Below are experts of layer 4 (counted from 0) of a mixture-of-experts language model. Rows are named router (the router's row for the expert), down (a neuron's output weights, with its number) and show model dimensions 0-191. Each number is 500 + 40 x the weight over its row's rms, rounded and kept within 0 to 999. Numbers have three digits each.
After each expert's rows: a language model's description of what the expert responds to. This comes from a sample of Wikipedia text that the model never trained on.

# expert 1
router:465489538520487475454480461507457576522476509392543548514482481566542529530472554560551472502441460422474509559590504513488520550559468501454533477539480539522560443498513518489502479514434548579507477400524520435494458470535510454538473497509460468554450522413487505503467525447485479516540447542519472453490546486512497486508533535456534519516485581561561536537478454530528460485476473464533483468414552583483478519428441555527526541508528531514540554486508438483423480462453504534556539545485494496497449504499543539562542472563545516492596507520480440456516502545543467537
down3:574478428481477503536480504469487485526492478545583458490551462421478595592484493447458455451475452487446542411597478524490535572481510529500550455458534426467520560486464522454511505479555509498504432452443519477473494490499548492402483519507519448511404556469492449462457525515503502527468453482489486494512569473485517448502554469486463466468513553474432528534499519429488518552551524518501489506518580530427516527527543465437508451541449445501526430465509550494441467517499552457515440517497465515515473506429500451547491442471567455498547532539494423510515471493500469471
down4:511491511491485521420543513534540576573477496612507466525482509560485498495443454554566523548514481422530438426528477469515481540511459554500480484478446445523485440455565455447473508497527547463492493518495549459449451506571519448497507479492536495390547511481445534479503473496529523442469521518494447515541587527527393541490489566453489478544462574505483503462520459466503472537549556465421523501476457554538540468503533496551465517472494461509559571504529536530534492477494479530486476433503467505525495521550456488532555427554463484401519490561444476478498466433557525478
down5:556545494507461526458421453458449511468517513464438498515518507496491490522508523567493491534548608527439564496551521476539548541535531497465585484497490497541476496556488523503472489416513522488538437444518501474475487474532557467482536519521464439546503459496446453499487520502518500391495543539451514486461446476489475540530557588415515509522503569522531454505581421511508468554520402484468469489492511544509521453520486480487534498487413510519513451549489495402421515464458491545495503508501543550410521486545541447586513551526559509570556458557454468532516488465538480513
down6:502515497516498539486505456552470489416462458413448472494451528519452507450560454496493493480483577555454478491519512509468522507489545562452472511501630505519453456455502476492487472458435495492469460472545564471424514496508544457410505547465469416431496525514492503487483541484520469488516514462482446455484432515576511443505489440458525435451532470600542531491447540509592517502480529573515503499529462486507498561452455494478474465443475493419522506508530468579508543485511531457503487495586599522453494509481449466507466529442467430453481440535438531506477557489533522489
down7:488530544563449533435477490495539505468477558501476430481492483551522465471514506458479537496565500551463509464487464496524448489502453570543536484454547555486540476491488523494442495546535497519548513479518499518536492517522561422463543420482491455596488578550471539513544541497479488494485498578428509477519498503509412553474497552494524443517572519479482376494494501465478526475458507419518543573512473462466500524493594369447526473514448471498482508501539550531480477509464592526593492502479472519481512513505521418412496493462461455463462467540464563472567479503493457500
down8:466489489579491428566470469522481507519566521475488503506519471463514512526461456436489465502520422518547499497496472519428488390519468471445511486509552519522568507485481502429518523484524475493446515364507508531451505492512433488523483442434471499518507461519536435532440529465487488550468430573518544464490581470569501445501502501467487611481528529452478430573514544541552452557520508456472568508504477460546469529488520470535467482506488507489462458520461492528486539515504464455486471485467473419465492437483416484496450483489506445486415479478535549471593523498497403544
down9:474493519571568469467517477545574578530548597458545500584436514557427487519428537483416522495554477510435491513541503471429509469574526515470542544511480547466428430479489446467540463510515521575528564483452477482511510511512509462524450572476474448470532413548471493520548498497471498509473524498470508524461537523539581478515513444502470502508483486464591512522524468537546540497480462496507441503408453537469431463482516568438453485448485494512402498532451493515513528508470442503446528478482511482534469403470548485522463532490513483480519487511418552489451527521520541479
down10:510443531524522470482504442511522492513480447448503512513487494451489455531514454529471477567515467550392439540483459493476507486486502486442581504528508525426491510485440506585479456455482478449510477455531516516478565407448489547507432444448514473548422486464509537539486544528473527538505478493541534443438488470493502468553418462532537428471463469493542477445494467510393473511564490513451523506539529498498500550517448484441549534511411522461486541469377508505449527481522490484537483510456410480515500511536560546538427553518457444552503525429531521494513510524582449502
down11:596509479477456489529479481518503514534543384560530481486468450473459469528567499503452451511541536467406488544541556499475484519534559478513488477459541550419574433566544512558496557503481484505461511580428481477601526478485556531468504519502490496534477528444510482510512575517522460533540461498458553525444514482428486517570502529454417494441493531498528522479487427433445532531502453466492445508471569534473520442462480571484441418471536531524559483554508452503470569498455492481492528543470542526483467513503496496500483483541540479566515533428507465528490451559545518540
down12:479537482492548449525502513509463449533519449525517443420493499457591452482461524507576473456493547492503478558493569464490493513483461463551527454490523506494489557440489502491511461476480541499545596569490424581498465521525533484536452573508481517516444535430534502537438515432494451474569545505555560436541509513551484555566499490553511544578502474463509487441511496428512501490514455464487463530541471503460601457513430550526541538443505467471485418545486506590525414494488487529553515466510542520476448527496517546499495564496581455462534503483560549528494462477519448479
down13:448464494459555454477530550495527484505510498466540463494525509400531564543474505477479487514469522485535446482551484513526520476428458551461448492551475547444510574517490499553527503533479495531522453529463493442487412537490470533525487517486491481543454442521549512478511405514494466574500484497550510496558467507469466441506417454454519486514490509521476558545559526475517465446476485515529467467515492502470410467512529481503506552462528537460485453513549544458583550470400480484571551518505425496514502509498495537485417386526485469380491478542477432503405540551519526579
What it handles: Single-letter word fragments. Single consonant or short letter pieces inside rare or foreign names and words, such as Famig-l-ia, Rimj-h-im, autoim-m-une, Zagre-b.

# expert 4
router:495444494516463459474501474509534542475511524431474514492484494497491491514512541548427515514491529484534586498508510491560499561429465525533473569440534503466505497536467408512435533497498533547511572563497416451520599445475554530563486493480522540583596461449507427458467480510484416469555526464451509487517470495437514493457434516490457491486475530507553452525494476564498530434500458497428523497589463484467477511479473515488493477566513493446530527480405559525464498509452502471505563501514504545509492618530476534487576464441536479551570443549500475483495486448535519532
down0:488557543467513420446513507512535381470520491537550458535527508465490501503485450479509460509433454596489455447453496523466512488499510435509481526455494538520556499410587498538543425467624514457457516566553489515482554482587504449486553590407467558517527505467568470503571507500526480492556485526517500470512460535525413545485481537439539499500514542517488521505494559472512508556460522516503490496480471516543441612482466490423475524489557525490481482460509469515522547517573521535475518436484501496513454531456561500509479496535473437503459473527493506541551512452519514455
down1:479524452450489487450539512499483501539435503445476473480487458443545508546547512504457503458439499512498475471465438463503588511500501609491449521524484494591545535510545524511447507453506452494478566461512503463464476520466501592575550508526542565462496545449541546506555529580506522480564573519476492529496485551570475428560490517456465469476539436482482523458501522480555524575502555504462518473608424512531430481507447526564521472541488501570469531513509467509594486544532510522479450468530500426477499531435560510479432433491501483506539502460578482478495535535538481475
down2:479419505529475514514485460475524457534414497465516503510486468474518472510556512497533523487475522501496397544509572463506498520468525489436543471489505444524501530435454493475529552543587472506487457444449447512489415542489437486467530449465509424523480430466513485587419515571546511484419508562425500555486506445535483556489527502503510445571425486476594457544504471474458551516562538483424507474479434463507436467381544495492540505510540479534452479499520425508431487513573501516477461591522477489500461488541471453492562504515443507520508517503500522512484514463538514502
down3:543576444547515570504521484491501442540489511574577466534463475495493473534559496550511425443430551502440563529493533522439524539482476482542474560493491447480526473511477464563461453446541438506543587510492502450507459500504509586517450455514492507503429439549565586500538465476428518481514539491530461478544453568471529487493560492545433497522439527519513492478531482501501541617488533546523489506435542476586481562513510582493536465437511517490483510451411545508477485436483455494517503450560495515473548500467569503504519500497481450489512546438537507509473498514523578495
down4:516505553549525536488482468535415481520493528537476521474464492465553489574496496540516427461427467554494460421504547505524536528425450487500470454461490469478542567457561515525471513477487464541476537497558463445438489537466506477499485543518509545448506518496553548420506497503517497501604431416570501560511427467464441441494555542482485587497541572410496594453449534511518518441432514454522456525489493501521526448556531513531544534528444526499471502491490530523463469480470561408476501484547483512490499562451460469516455496498513507450506529480480482560440560487558460546
down5:576539497503518508596452507513501479463439478452493476511525524464545500554495471522535526409455493514490555473528500501517488459521498567564484526463467527451507495461395557467468501472538485533571449447488498503545450495536581530523513435506534500459503483475489531530523533581455536500417544455493546467557517485577486442495507454536485506468520552508469524416519508541507563553568558611449510507501466500472513556450568507544500442534567486547536496460446493517527544500549494525522532488481545473515532514520536481575550449544462485444506573571561450531443505538486554447
down6:562531438514512519580498537504434524530534510440451566444455510550451478460525490548439556524489579483495569491498524425541528498467516509440499508490581513546538512474539560472464454409535459546487561538534478453467465601475535485419511503486503506532483457548554541546479545492506462553548551492486513496508497512462483499561530506428554456487512562435497506491529535536468552462360472486479515525528547476492522446461489451505452483468477467563491539510547495555491547544487467502421472535507552524496543518531505495452560503466439472502534477496523548546412471439489518458
down7:475504553500477535487516556529448529530497512518560448496570580536466474506588475477494566506503447519574515551495447595522472452443527457502451529458515558543508530537483451468520506554511547528496534536589523467431450442523499461476511587434480508514410499551469511542563437530530539509520431524506533468486446580501461537436492522510511518518541497456478504494519524480552519508521447544504505490545533571498493457482473485512582528412452454463484516471577556536463482512514528511508542442473507468475615438453530433485484499471495480483434564459521523492474467448461493471
down8:596545436488428471527432496507525509594528420479522512424469462478463451461473476502485512468475555654491586459507575442467534510474528595522518483537478474533505520564521479434502474484481518555474488514519519491544480472492522537528520552455526490507524569556512516595521520430491475522538517499531495521481517542560403542498547491528510506502537505515505529519420461427449424533482528501508522546487521488448523470534506477490493496487450504550493498463454519441497508486427540459509501548497424507553524523501479514595493482503463501430532517520499582421480553536514478483
down9:486511536511517460543414568539473539440508465513508456507414479512474448457433500469427540464483530503545467557509529505533483521526472584498466455471526574506613489468417415512487484492463474508463483519532561481467477463561504504450442552488579439524506513510583470491483588483526525489556460517587477512526472526572498403467532530472531514561565545495524473547508533497469476547502504523490584513510502481509507549506506529439493494511556473508525536552448482469466623490522473520549534488488572563522468439540499432516517491532501458464521504449515474549491528443530532504
down10:437534497508573496526528573466543447512409532482570498574500533469521404491487500532486487485456527492557553533570513520535461552495567543561475444466518523395468524492443443490542483505434546534482516478499551507484513474575514466589495444504531505520555542515527525502480428479530478568475455475546483518560565541520517508482488484421541536508472466476452466535444476531489506482505560539431490606525553489536556470520500479459510480485492531536536482535550436500463542477511443507486520560524502531502511476400590518553414475515519466534534495523507475496522504583533471481
What it handles: Units and table fragments. Unit abbreviations and short letter pieces in tables and measurements, such as ft, lb, sq, x, %, and odd mid-word fragments.

# expert 41
router:507476503513478500507500450450515460529491489536499546431456527424521468556451484525503564468504530563531481513473513569520523512484513452522425520510463443442555496566528518490466567470505517462523526408448519513482509448508467556490466505445556480507532417468522507548655507477559478487534508465509515450544496585442567484453466469536537570478531502510544543549456432473505497471512482476466484472556435521519445545506454401549503407519539462509544452541486510565509523428563504467488513526564510442547564496495422488444465534520515495452521483531499478472484505560475472519
down0:538503544569516468447523547486485547493512496542446472470494459482490502470513574528502506490414510503504425590511560472481502506464443542522528539426456468474525491500517474406448506572450546507488493521423572537473479455484514485476529508473441525464550447533490504458493488424533501430527549502489513517508496493473519600480489443468514508496506526487560539538520514501512437528611553496449424457604487462471477537488491566541479513511545457461468451422530447482553492481458479480426473473489565490531450514544430491602491510578527440495536514563549493490508496490532511558
down1:475509503503535536437536488523542475519507414545518441509492481512442491502434538476539451556471497520522490506562492477544531521536574449540444512488523495433495547542535551533421543478411453433466504515479478538479505504449477508510541548508430530476490511523464554591519537423526500555408414493495476444555522504515545515471520520481560436442559512508540496512490454511459519420467441521470454496460540483509452468528492452497484545495541524462513558418525477523519444424499510443499590452434440493490454508502501495510541439494573503553494405565541474492475503505533569502
down2:526455443418480441489531529521494456467499474571452574453521527491505493455505457523497519507454499483423544449492478548442519431501530534492550527531527422465443439456584464505552571454553497491452507543531490445509509539533494533575470530557549478481529522505497575490512496479558487465529563451496516527509539526464457509516500481493466433504437494414528547463541461487465489433536548533480536546555500485453457480480596526542522398565450460436509534497559533541523499466491561443485501476418511488508548499476473477572542545518526498429453511545515478487468579519451472504
down3:451512470493543539483464523485517455510536530502645513512506492526441514463559520481515388496529516537480476495591549423495481490515479513577414476480493408477419529501494486465529519423433545500452516522529527499502520444531532489464494423530460562511504450455470466587430521497536529505501574475570494493549493540462478460436480496529588456471438478553524505552519500517478515464438487495511490508489533521488495498495455438488557475494568567453534482458495446478451490530486535458451494504513441479514493557475524464514503483484596548537464537488559411445507493482453462493
down4:481449453500494492539529422497474525512466503503534549424488516512426471462591506505525505597455467455592512479527472559469503493510495420586510552529513525530438539479557459476503512500477490481514507427515461509506480472510539395421481575483501524492481513490481471477545518526532585507513526522440489476456533505549499531504504486550512421451559488532463512510529457553496468460476507489454583488448477552436498475519494514487476534545550477453500472455536431528463497551499532491463443519506526527470515540437447505539408471458441454440475414563528503479572535589514516420
down5:520473514489486505527474547440460585471474532487496508450447569552525564476518558558462495494436512519557550508478488528527472488550522492463495483497474563508537538461521530469534541480470475424534512594533431530502533471415526456465507542498530541497548529459496486450513477556543470461500403486503443575478538455471532500512509570505532432575470516626433547578546459504525463488510508435447507489514532521524471480459439457505547550459535444542496522507528505459525520462467489551468432563490513516478483542487481500445507474459424527524460408535444495463492579455525516448
down6:502451528448570527512535504501555537547476503516463534537511490565573453515598467506574460494517464478505588474501501466455448487511517542554493428475505563533484446458413484588527457517514476528502475489576503472528442476515503535437521507533418447457418538469507557546454500510527457467487521494502511513466468522506485488502523453508464460455433439551521420547501550496517454519533499521516488486484405511493519531524519502443515554443554498550545442422497429532514447526509494510529487529478506484395519481429558483498504482533541403458414522555518529549531534524461508467
down7:426483501443449473506520460473542581540522575514506564556410509451485461547497534467436541503506505555518502451590473482528505445500449444528478447515460476502487415536426545591461474537492535578550539514490505453515496471553457484557485419487431497478521538471484566505494450531548492447538482537505457564465479552484575463473438482521512521503501492482450476462572437541460540503553452488552513482513477476533511455511480509398524474470451535474470512566445514537482484559484448519484525492468426465491535471525510508594536527499535539574489450463500512495514538508561527531
down8:510539449483449463472531515460472451472449475528543572511535479580437520536440537465511469569488519479554475474484518481582522454454509583504593503548569465540525475463447520596429472461570535479500464482539497531467503480469416562505547592520493511490531453492503496496590466540481528551432488537452503575434508449487526531479546516512541510486557515467475546438503495534460508502478538457541464470478463556482497548516501605546511491532499568522457524534453541504517558520468535509541552461470486531456500498603460485540547489495476453468481521452474487547572480512522520547
down9:495484493473490522548385476483537522523460512480433574511417490503533482540529441446532469531504462517534451536451518510455524556470446469550496497497488518463579567589498541465496507545482492476516500559463476440491470545453453534562511507385510564475506572535487506445572496492471483461510485499509522447505477500503499574488556535468550514468546577547537472543404453439581460453497516517515519508517435554531496527523457502552523458440498445512500467439475470477485459512540454471447483486516495485504513435483417439464531516467558528445451540566454441498471479463502461447
down10:567528476534537486461506509518470572519460484478515451556471461474520570565500524557453482478473521527548469453506504553531510509526435486523512501567446527503444477433515526555543511541443485554498492524544527500502482549502473510577561551455460580485459564505519548450509414563484495562497466510476463549540462507412443494513547517452456493560522522431532497489531569523475528498535441434474539440505550441569480408521507480490485500487492460440544558455502497467499469561453417485445491478483518462497496504479474421561510545577435434474482480493426510496463462463491572464
What it handles: Single digits in tables. Individual digits and small numbers in sports scores, statistics tables and counts, like 3 Texas, 4, 138.

# expert 14
router:497501466486529504502486524468459529497496546515596486489536509485434556502498460569557507457477472417536478440562446523508465558543557545499454489495472495427546498508539440483516515470455486433461457437513448482447470518472458481483496483504512540515479458427542538451518493483496536479387484449529438531512468458541532490561582527484479549556521501489545564526503443492449466611413507498528537492382523493441501484572501473537475550506473465460445549518512562504546529491600583519471530487454550470541515478465510490486515508448497455508510552482478524478524505582529506555
down1:602496425517485539363512454546477444551532493525429588542524518504485545524562444547492541571500533479412539443513451519460537437484487472490549535499530605482534509509511495491548488484503535423598520444480549500539493540533484567492563563471480483477453534497502437542533488488501484424516465494557496448532478435523511501497521489546488561545538496442413512432551531488510495480494483528458481537469491494491499516509465553507463439512498535456490562515495551435526525477553510445562504537440517492515450441460516503448495467488478482446514546511559472546540538475518505484
down2:504515544520506559492415486459512506536535457456526457486527530533444490494524463478463502496573514481569492546607554523466465498512503452515469453449524426542487528533448548568538472497547509482562489523424478457504485444404541426493530402467483444524502542559438459575533672466484463510466525511457549515487516435537596463517493534521495511494540552531536452466528460400464515512491483558481550537490550507461500481478464476458448490457491476479495513487465489545475512464501468477446517458508465483468515521509493502488540492520458589527572519501488539512514538513535517538
down3:527478537554464464429583506495526520490463503529452504549516460457555527482555541521541467575570477563513468536446477564508476519448613497476476499459477560486538560538534528468542427483500489487476526420481494513472426512504532495452498512443535490493519565508482519625511528512472465488494467484492535560463569487567474470391490583525552517512532482460490507515549516518504489543483506517473550483568463498472597506474423513440427505478488487481445491388455487563491535535514571449539486534480499473474507534514554422479462496447476494471522541463543501519529501452491495542
down4:449560462502492568465541522549514525499493486469519549514524478450551495523510459534509474529471553442529485468443508463499494588489517477499482484516555449486476561444456576518518514505427501508476541484436437527491472393550531536495487485452553523539535511487486537514436451548449461560463450538436545526509486472483502517535470554448499503587494358451566505528472506507436509468534439503435477512507555490491469433546490573515483527524500521465509523546501486491476486575559504537464477549460414496475504516450422500451545489492535427546517462493500516466515543427611486471
down5:471486555483517494500437503538493474527539453504490524520427510490473454464507461500494499498515511523514513496454477486590475462486464444403474495465507531445507534549437526452500519467474484496560527488479531490484571454449492412528486490472525540500443468481604441517510553556484464485475522558521582546490488495572487463448528461502496460504515509443478415495475506590535534441510534508546512539492451489477559532516547526531524554497443482510520521333488479426549513527527421494497536501574546561535477572480401506555528558527523532485519541506506498557453495491509457424
down6:487393503521570505481469525496491528515621476447570465528487440525541504500476520570487403483516545519536554543451504520504434378503457514504518499545524428481464542481486558504532503430484471493423531445548527496485511509496552474486511458530426562494469506503533536502472570579497577522501478457503479586555529525489506504508503398473537504490474496493506527516518448542456472496483515454492524519534538540475494503506501526554519546472476481467429520468499387500496493457578487487496476570509526503472462473503494481498455550525495477515413441432490557528554542450535476412
down7:486475530506403515434493484466472513520500484495556560494479523515507549509513527496563454552454455527517379468568564532527484536442402433560484536549554491496595520464519457538510515538473513569499528517433440440463536477472514480529520492527481508496574530481499535438516443479448466519490480532458547464479534563580513498464462466557425509488551504470503473468479531541484562475499472476503506482477558506519503541501526525455510505480475505416436568508609485555483457541505544507466543441578522479558500480496524575474546541453448547482536533463496477503407530469491491537
down8:453505421557466470530483526508522517430461458461543537470491430457569472511537497535453510448545445473554500531527528523501537494500473536436545561463505466505476480531483492493459469465497444491458475507575428497514446519537386447532554489430477454529497571507576518526482500489513484488501537554457532425479566535504511396522495437456517460520465450540514474501451552477560478447516495457538466489471491520402536455516477499482504471517521406477493550454454531470478493476482541529433580547469480429576515464555453537440549471463482433453506480514500540517542489531549445511
down9:482471538532432481518545507448527499455484524517509558559534490491496475486466465479529461496537487554476475498485429512422521466510457504449420456501483563537541435483538452486486467453408509527455578488548559469495568455505538507548527513503488450449506496490472528471523581436532509473462466433581468529498517474611523582569505498513499544492466492379485527518542450485486507453431512469535465418502472506548465526473465527504502458533431496562551525489572467534498510553538482449506465464450499460461455533412493488522435442488470455511465531552440506467480492552570492517
down10:592484456441471398511533527476555582505535507514440446453534456528422545451512508556514533510558508542579478486505492515550459519453438505477498560486547471444453548529529504496470574486579480504505447487473509424521434457520464463495561524502479514540517517490518448551587428443561556501434526555516480458574511456491511484542521512451431494510426480496437509453555472512487539487456457549530499466536463452519503479520527484490474412480476442501472532499437508541517505525486583479540529474549458417463481442480489477489534462529480497477536495543475495483542483513455478409
down11:457492500502528468551491531574518484451451456558562553425543535561469461460509493468562494513489532495504519432496528482504548507585568496543469544502468474495517504547437480460496546514447440507485511514491519452507539577541541486498467533580512472471457487445546466521580463509503563457509500466556509514556548526472488527532526522479546485581496519516544544534508432502527565463441479447442430440499551488448557512563499439525550482479522519526515446493477510507505570495514565502490489476515427473427581542426484415542500548464469440533487445478519499601579545498499511529
What it handles: Year digits. Last two digits of years after 19 or 20, plus –present in date ranges and some adjectives like female, executive.

# expert 42
router:520550465455493462558494434470522532560550442471486507511548480487499502511522524496446485472516477570430529500412541460584495523534458487484536464551569514595485487546418497492447493439538490545482491477459522484508452553521504535537454456531520475572516539472451451506543532479562465507509452456440439556466498455490523471441525562494516537425512511458446550541508485440469615499504552516512512468582480448539530512496478508474489465488537476553533548546449450522441459518488482468539487558532467502447534544513441581473523456532532532617505489468489434535460519510541486542
down1:506497477476509526543524458554591492513454562511483501485488512477481438486544605545545529505432503482423374468482513441575582549568475528500507551528455467437442466470543460453469558530527499469463499540474505551501540499486454486420440527532514403495607475464386466494473513456495518539547566520452519509489510467500490462555485564548493476492574537476480521480482561490528554518565542553517451469486455519519501511455425460538426438539461513434498509479478500486494494539522548475491500482515501510556563493492529480538486497558492455481490462485507481504537485516528462443
down2:420390513506504427506512509545416523519533586532422482496526588471483469486502496485565560492481465539499474446501529476500498483566480500502461570535475514496480535460587525468526513526487492485530459494450493489483376510503454502501464585484526501502492450519511535447530496461430566569437498496407555472552554504500521417459501494474527614578558544552528515524573491482502494529477546550542544439470540506530466512469442472489561563477499517454485490522539537527541500508463528476501538522541553529543529531506528499498489544497483511481488494489534508463432457503393480480
down3:482495465524558494498437540518483482524498560448606484531563524590467627463487432470518463525416490522461499519537508548459476446461466525492452534495544524509495477475551444523572495532514501353574498486476500518578509520463542469499483507489558471521539525483499511512519488429481506473487495498523440505549525465483513556445463513462538484467504528465537557505500529481517550519496507480547557426492484506480500479553572480461555554488526573404480472582491522506525575481476529484525549482506439538489525423507509503498468526499453458495418566467557428521556517485534520530
down4:513515513541483473507471494505479477469568440489571456519434525496548533465464548520526577480503489437396412578450474483530511496416529534548460524435518472490429437511500484488471439523494445495514488527504483563503561505486418451516514471546426515428543505504514553498486494598450403471471444452524551480485514555501493464529452494460475483484488439466533433546501495532466482533435499546547481487454488517571458578531543482504451520574531559468512488521543489461542471461553487499472511496512460395537480532423525537488422502566505483476470454455506503529496484467485529520
down5:525574467501475471524533537486475498452444471571505496492524473469486523482431574493535452401528588413436408425476485460554463561465485488453417582575412545498482485492512466569526526541503521476532541480516522480552522554494528515462474496514527561493533486528546491402529460533430512511453525470433507489494504473481469530448521530481520540502547519491541530483535484499521495471563492487515517495411508454518536517485539504500530551469503490506508500477449447489551499516482481503503444439526527532515467450452465503461488456541487436463399424471556500595560487487524424462
down6:462439460534444459470546526591527518439412577519525475470516465519448537545497513537522554471455510519463422453529456527530550467462488448477489494490527539570507553448473520531481488472558471561516506498519452490467477442468521532468473556504483495502453586499553489541531457551553501507523514506493479489459543442551480444544481466503517462453508448462504439485479492413544472418580482488520499497407502544509397464456583566455507441514501455543466500510467556479498430530524468467572481450454450496484493426514470495544501458539558498541505447493439518456519468464554473480
down7:508471614505546524514497385456503476524486522519475580466552557412484482487487469548478502416512456583523430549529496488472514449427553500498550560537473467485507521547468507492555506497529497498426535470449451514449533500524533585486516461461458558502480585490506487548511503431462485458420537505480411510536450510500556498417450460488496421484521476474466446488486506395491521511484455448462478555494486504483490432515521487565507506452455507499536490464501465440518525515457492443513520498543500548462512527466566491528470463438494420449507526558480506537497544469429486485
down8:631552515483504553505460481498498549464497503529511506467451552476470467581463473501526514499489443478492507505443499517485447537521519499507524486525462495559558516588495503496371496483532551495458404566562507491499531496491493483500533438483555529482432535502533558507467481455509444463543548501503492512445418497473509465477492478559495584499548456463472464568451404472523568519445445577477545478504537502442475536482471512554441531555498510468524433444406448498494455451470544539469507465449533451527522550574518548494478468447560489438485541493528493537485503481533515491
down9:420473502542491541577540521497493459445538540490529473556471463485504516412527474510486523499511548495528566522547598510490472504475526514510502362495546459543501517510487502468490508487493522533481511511482568521474433555556495467498491526465608526510530494472488376576543487517521506469511412516615522550531528499558499542535531608505509506430507531457498510441443545452493551453481528490509528517531423494510501470459509474501487494569551499483410471480521539474471542445523466508513496518489508449475503528438452511479489489438553435523524513501526430445493459468592519511
down10:465515505544513511452507494521538504500531483558562520504513405503499440468533549524496479560509487509420487487486538579511536485539503537569579479554430505540568541438478505537429401443479528571466518510551523534492446540440471543397511562492414446545452560488487497435583487471488498497497530560474435507513500539458518503433491468500517501502504489544482471501528502520465519552480535454584506500500504471482475464498526556480510500509464464539620487491409474495476515515488496513556492484481525528469477506534516544502522454614485506508493512521455490544445464390465501426
down11:489508517491549469485500585554514434535514447579525553536535469529505547453480478389474402488492473420479516542524457539556466455485504553479496512420482542553502520480546457495509485468516449511521447500413505512431523452528482537500567483445529510519512587546514531460482445552468499458504425544568469474496593483545563444512531495499411521555524464496491567517566502461493497487484433509489428535475522509461468500482441487492450512613506492504521466480512557485495515507488512501451508509466539508551469462518454544478502500442445461391480480469499462474524470420455499517
What it handles: Word-initial letters. Single capital or small letters and short pieces starting a word split into parts, e.g. N-FC, b-ust, trans-c-riptome, M-auro.

# expert 51
router:559522514480468480558515527447444451497511520533575483499522521497490549486522419560574521471449472516472517551579516458438481491462503546617508431470508437472554519563533458455514530515505458444476473416525533466502485511493433510538500532462504550501523546491540510417513472514482588538468509476571439526547518464543487438528486497498476522538507461565509560516475460457440517566434455449523524587469556520495479497498507496512512546538494519486514563478534507467509490463552573539552573565496534463486455448447511457428464533456512481491560504517492453456547440524552443548
down0:499535483462475559523496454486547453465450451495498450453515512486562487443485522541523564471442540501504511408456491497535483540415488469516483481552499544552542383512492544537553525539509481589527510492468447504533462476456457451526472468528508550495516530535498544552557604511510456530470552474546464484507541551410531563433537481532451477560494551545518510581517429488548494545495465478475519473482495539495531481480460406444451459517504497578535558466562490472447515538448464486547454537495465550442550523487539576514512567528465543519482512528527534531563504520501539539
down1:470504508444477513522457490481489545509482509464554472530529446539476505426476516565506460586520433498470516493453528536495466518464587493457474469555474472499504521538472566585532512526466478523490531490563553510518482442561534487529439517484601556437512417518541530516437503450511489541478449460478508549491476501554590488542547478504438544501486550573603487576456484508506508538541486487536509597452496433548545527493454461514493546458495528498497454496498514518462432473565491517545495461462500579510449575590544511523449557553444545489479507491487502509487451467495469425
down2:404539478526416490494462569479541544494501485478462549546512506465483455495487537412520537478561515543491573493452517398545530474491535483489587542556445544501552459468491507456477489477508530444511532557530480516487532589504525467507529511464483478533464492462480443552547461538532479509512577550425536483454418522505474533616546475457539467527544513518505477479484610524494586479479547466496541465455468512583481546456519445495516489472519537520518513552533531448483477511499448493532475402434502537488559483521571499464464463551446492479487508502486546496520546488438491540
down3:526510455460493549505445417465502483450534549444476514472512481520403489541577540515581562473526466450438508477442531497529503485518492542543498562525473479497559480533472454445486504491566489531486565466560436425479535508509440477542519476504534463512464482515528501477511498477489552407454504571517476499567528507480477456500508538500553449457544500473541467507492471586507454435449528474498545520478490492485556503501451442473403439543464463597478518509461546474450461500541512515537512525577390514568520465515414491504447516544544512515534441534427543455488516548477519517
down4:496481486451452439536526504456496443509399584555448450418530549496491468480531498519514537508505496501558499536474461449529474498488482544479467530440508509474492524474494460475477437526562452523566478454485607551455566506491494499466465509487484483466474459519435505527548509568473512495561579557453535477439534511548490614411535504522445514488494518556488478554573439437500432547494470458510494519489424445430503512424497473436513492468553440588471502486518551526510548532500539468526512546539433498500503485547551495483518497445494450524568537515487422505506528518522460515
down5:557457511449430498541449555558485528499555522484506503472453505407553542474417557537471522454547518488432472548522465497430443418493532520492440475544518505543529565522452460490513494523521466477566540533482530482438545476575495498530535517513588499537454507502438511476441528451485559445540519512470479483501514503490422459509545494512500473548466429542447517553477372480509490460488460538559480528521493485451475527536584476497512511510540496487510578526552434450386541527568514493544457557456470515474475479479466431487551492466445535493493454522499492459503531548526512479
down6:521469486501466509486522527521457492565525459535541471534470517491510530478501477566458506439491513470450454503485542542488475528537564516552468437435602528537511563464502556469456530515497448487502465530492562473553483474445518549512454487550530478556480480444510458541473480459481499580477462457489481579421487553426533517465488488542486460581491505553458507557584454439419455502505437480542579506431505470452503525496514509492492458508473465516516527457452537482560483526448532532524494605423503544447574538487528581480483534501473457440513467483512559563572428459518515473
down7:416505426481563514480469547508518529466520511491442513475497528567543483530494566506517520551488516447532486466465551474575485570572446502467591461490597548472536507463533584545491488480473559491437454440439584537458579499498484569497461503482499488525492462444534485486551550459484525472438479516472531453484380518607493484537481521468448595495474497521544532546439539606435505424551523471498529485473516526483519504510544520538581485518482488436498462495510522556510493513537466520515469455518538511537491499485519535496469486511499481452516490498492469440437499515570487482
down8:504551470486474562496476494478484479571515518497470458534554457471507588461546547528516491501520498527540544473518520505539505481532515512503465520540503483534439484549508531403460469533491483498500599489475520549466485381451515511501434417533464532574499451534413520501445440544493487493546479457443504491441516482472563503499506554463478487531564409527473503486578449465543456508486547484436582528454515532459445493482512524499506453545460522568497472443571470490460390476524517523526480522445516493515521524519492558549563512531536535560572533480543591504510423546474489474
down9:495517519537523548476492506582511539534507542493511460509443528530489572528468462503558426535522440609480406489522481528524487481493465518395524478522496426456497531455460502541538492490526513509402402504487504526420509570493520506471446509491453487520573534494485565489466506501536614429485486515409484490539504483483506500483537592536498441530488497454508547488534474514468536472495536493477584532562528508503505437519463506544483474501565507466424461521460486582508543512471571477476504566554446478510466436534449490485551494520574462575525512503497529503557521493514460546
down10:516515535493535479527536558498540487544549563557461447514582553431501446562512483523522448498465501486471478474478494469563512403482512573473598528449460531391456505463536488440452575446501564544460531473511452465509535537498420560482543505526531479537508480481516472503434457476498427469511509441469549507507541468483525551578461494527495518524543553505554517499489533417494485527505500467471504467479459564491510428524539565512486496457452516492498520465504502441557517508477457562581555456452548505560566564540481445524462522514521528501468443459560469478480505548510580505
What it handles: Year digits and -ly. Second half of four-digit years like 20-19, 19-91, plus adverb endings -ly, -ically and comparatives more, most, less.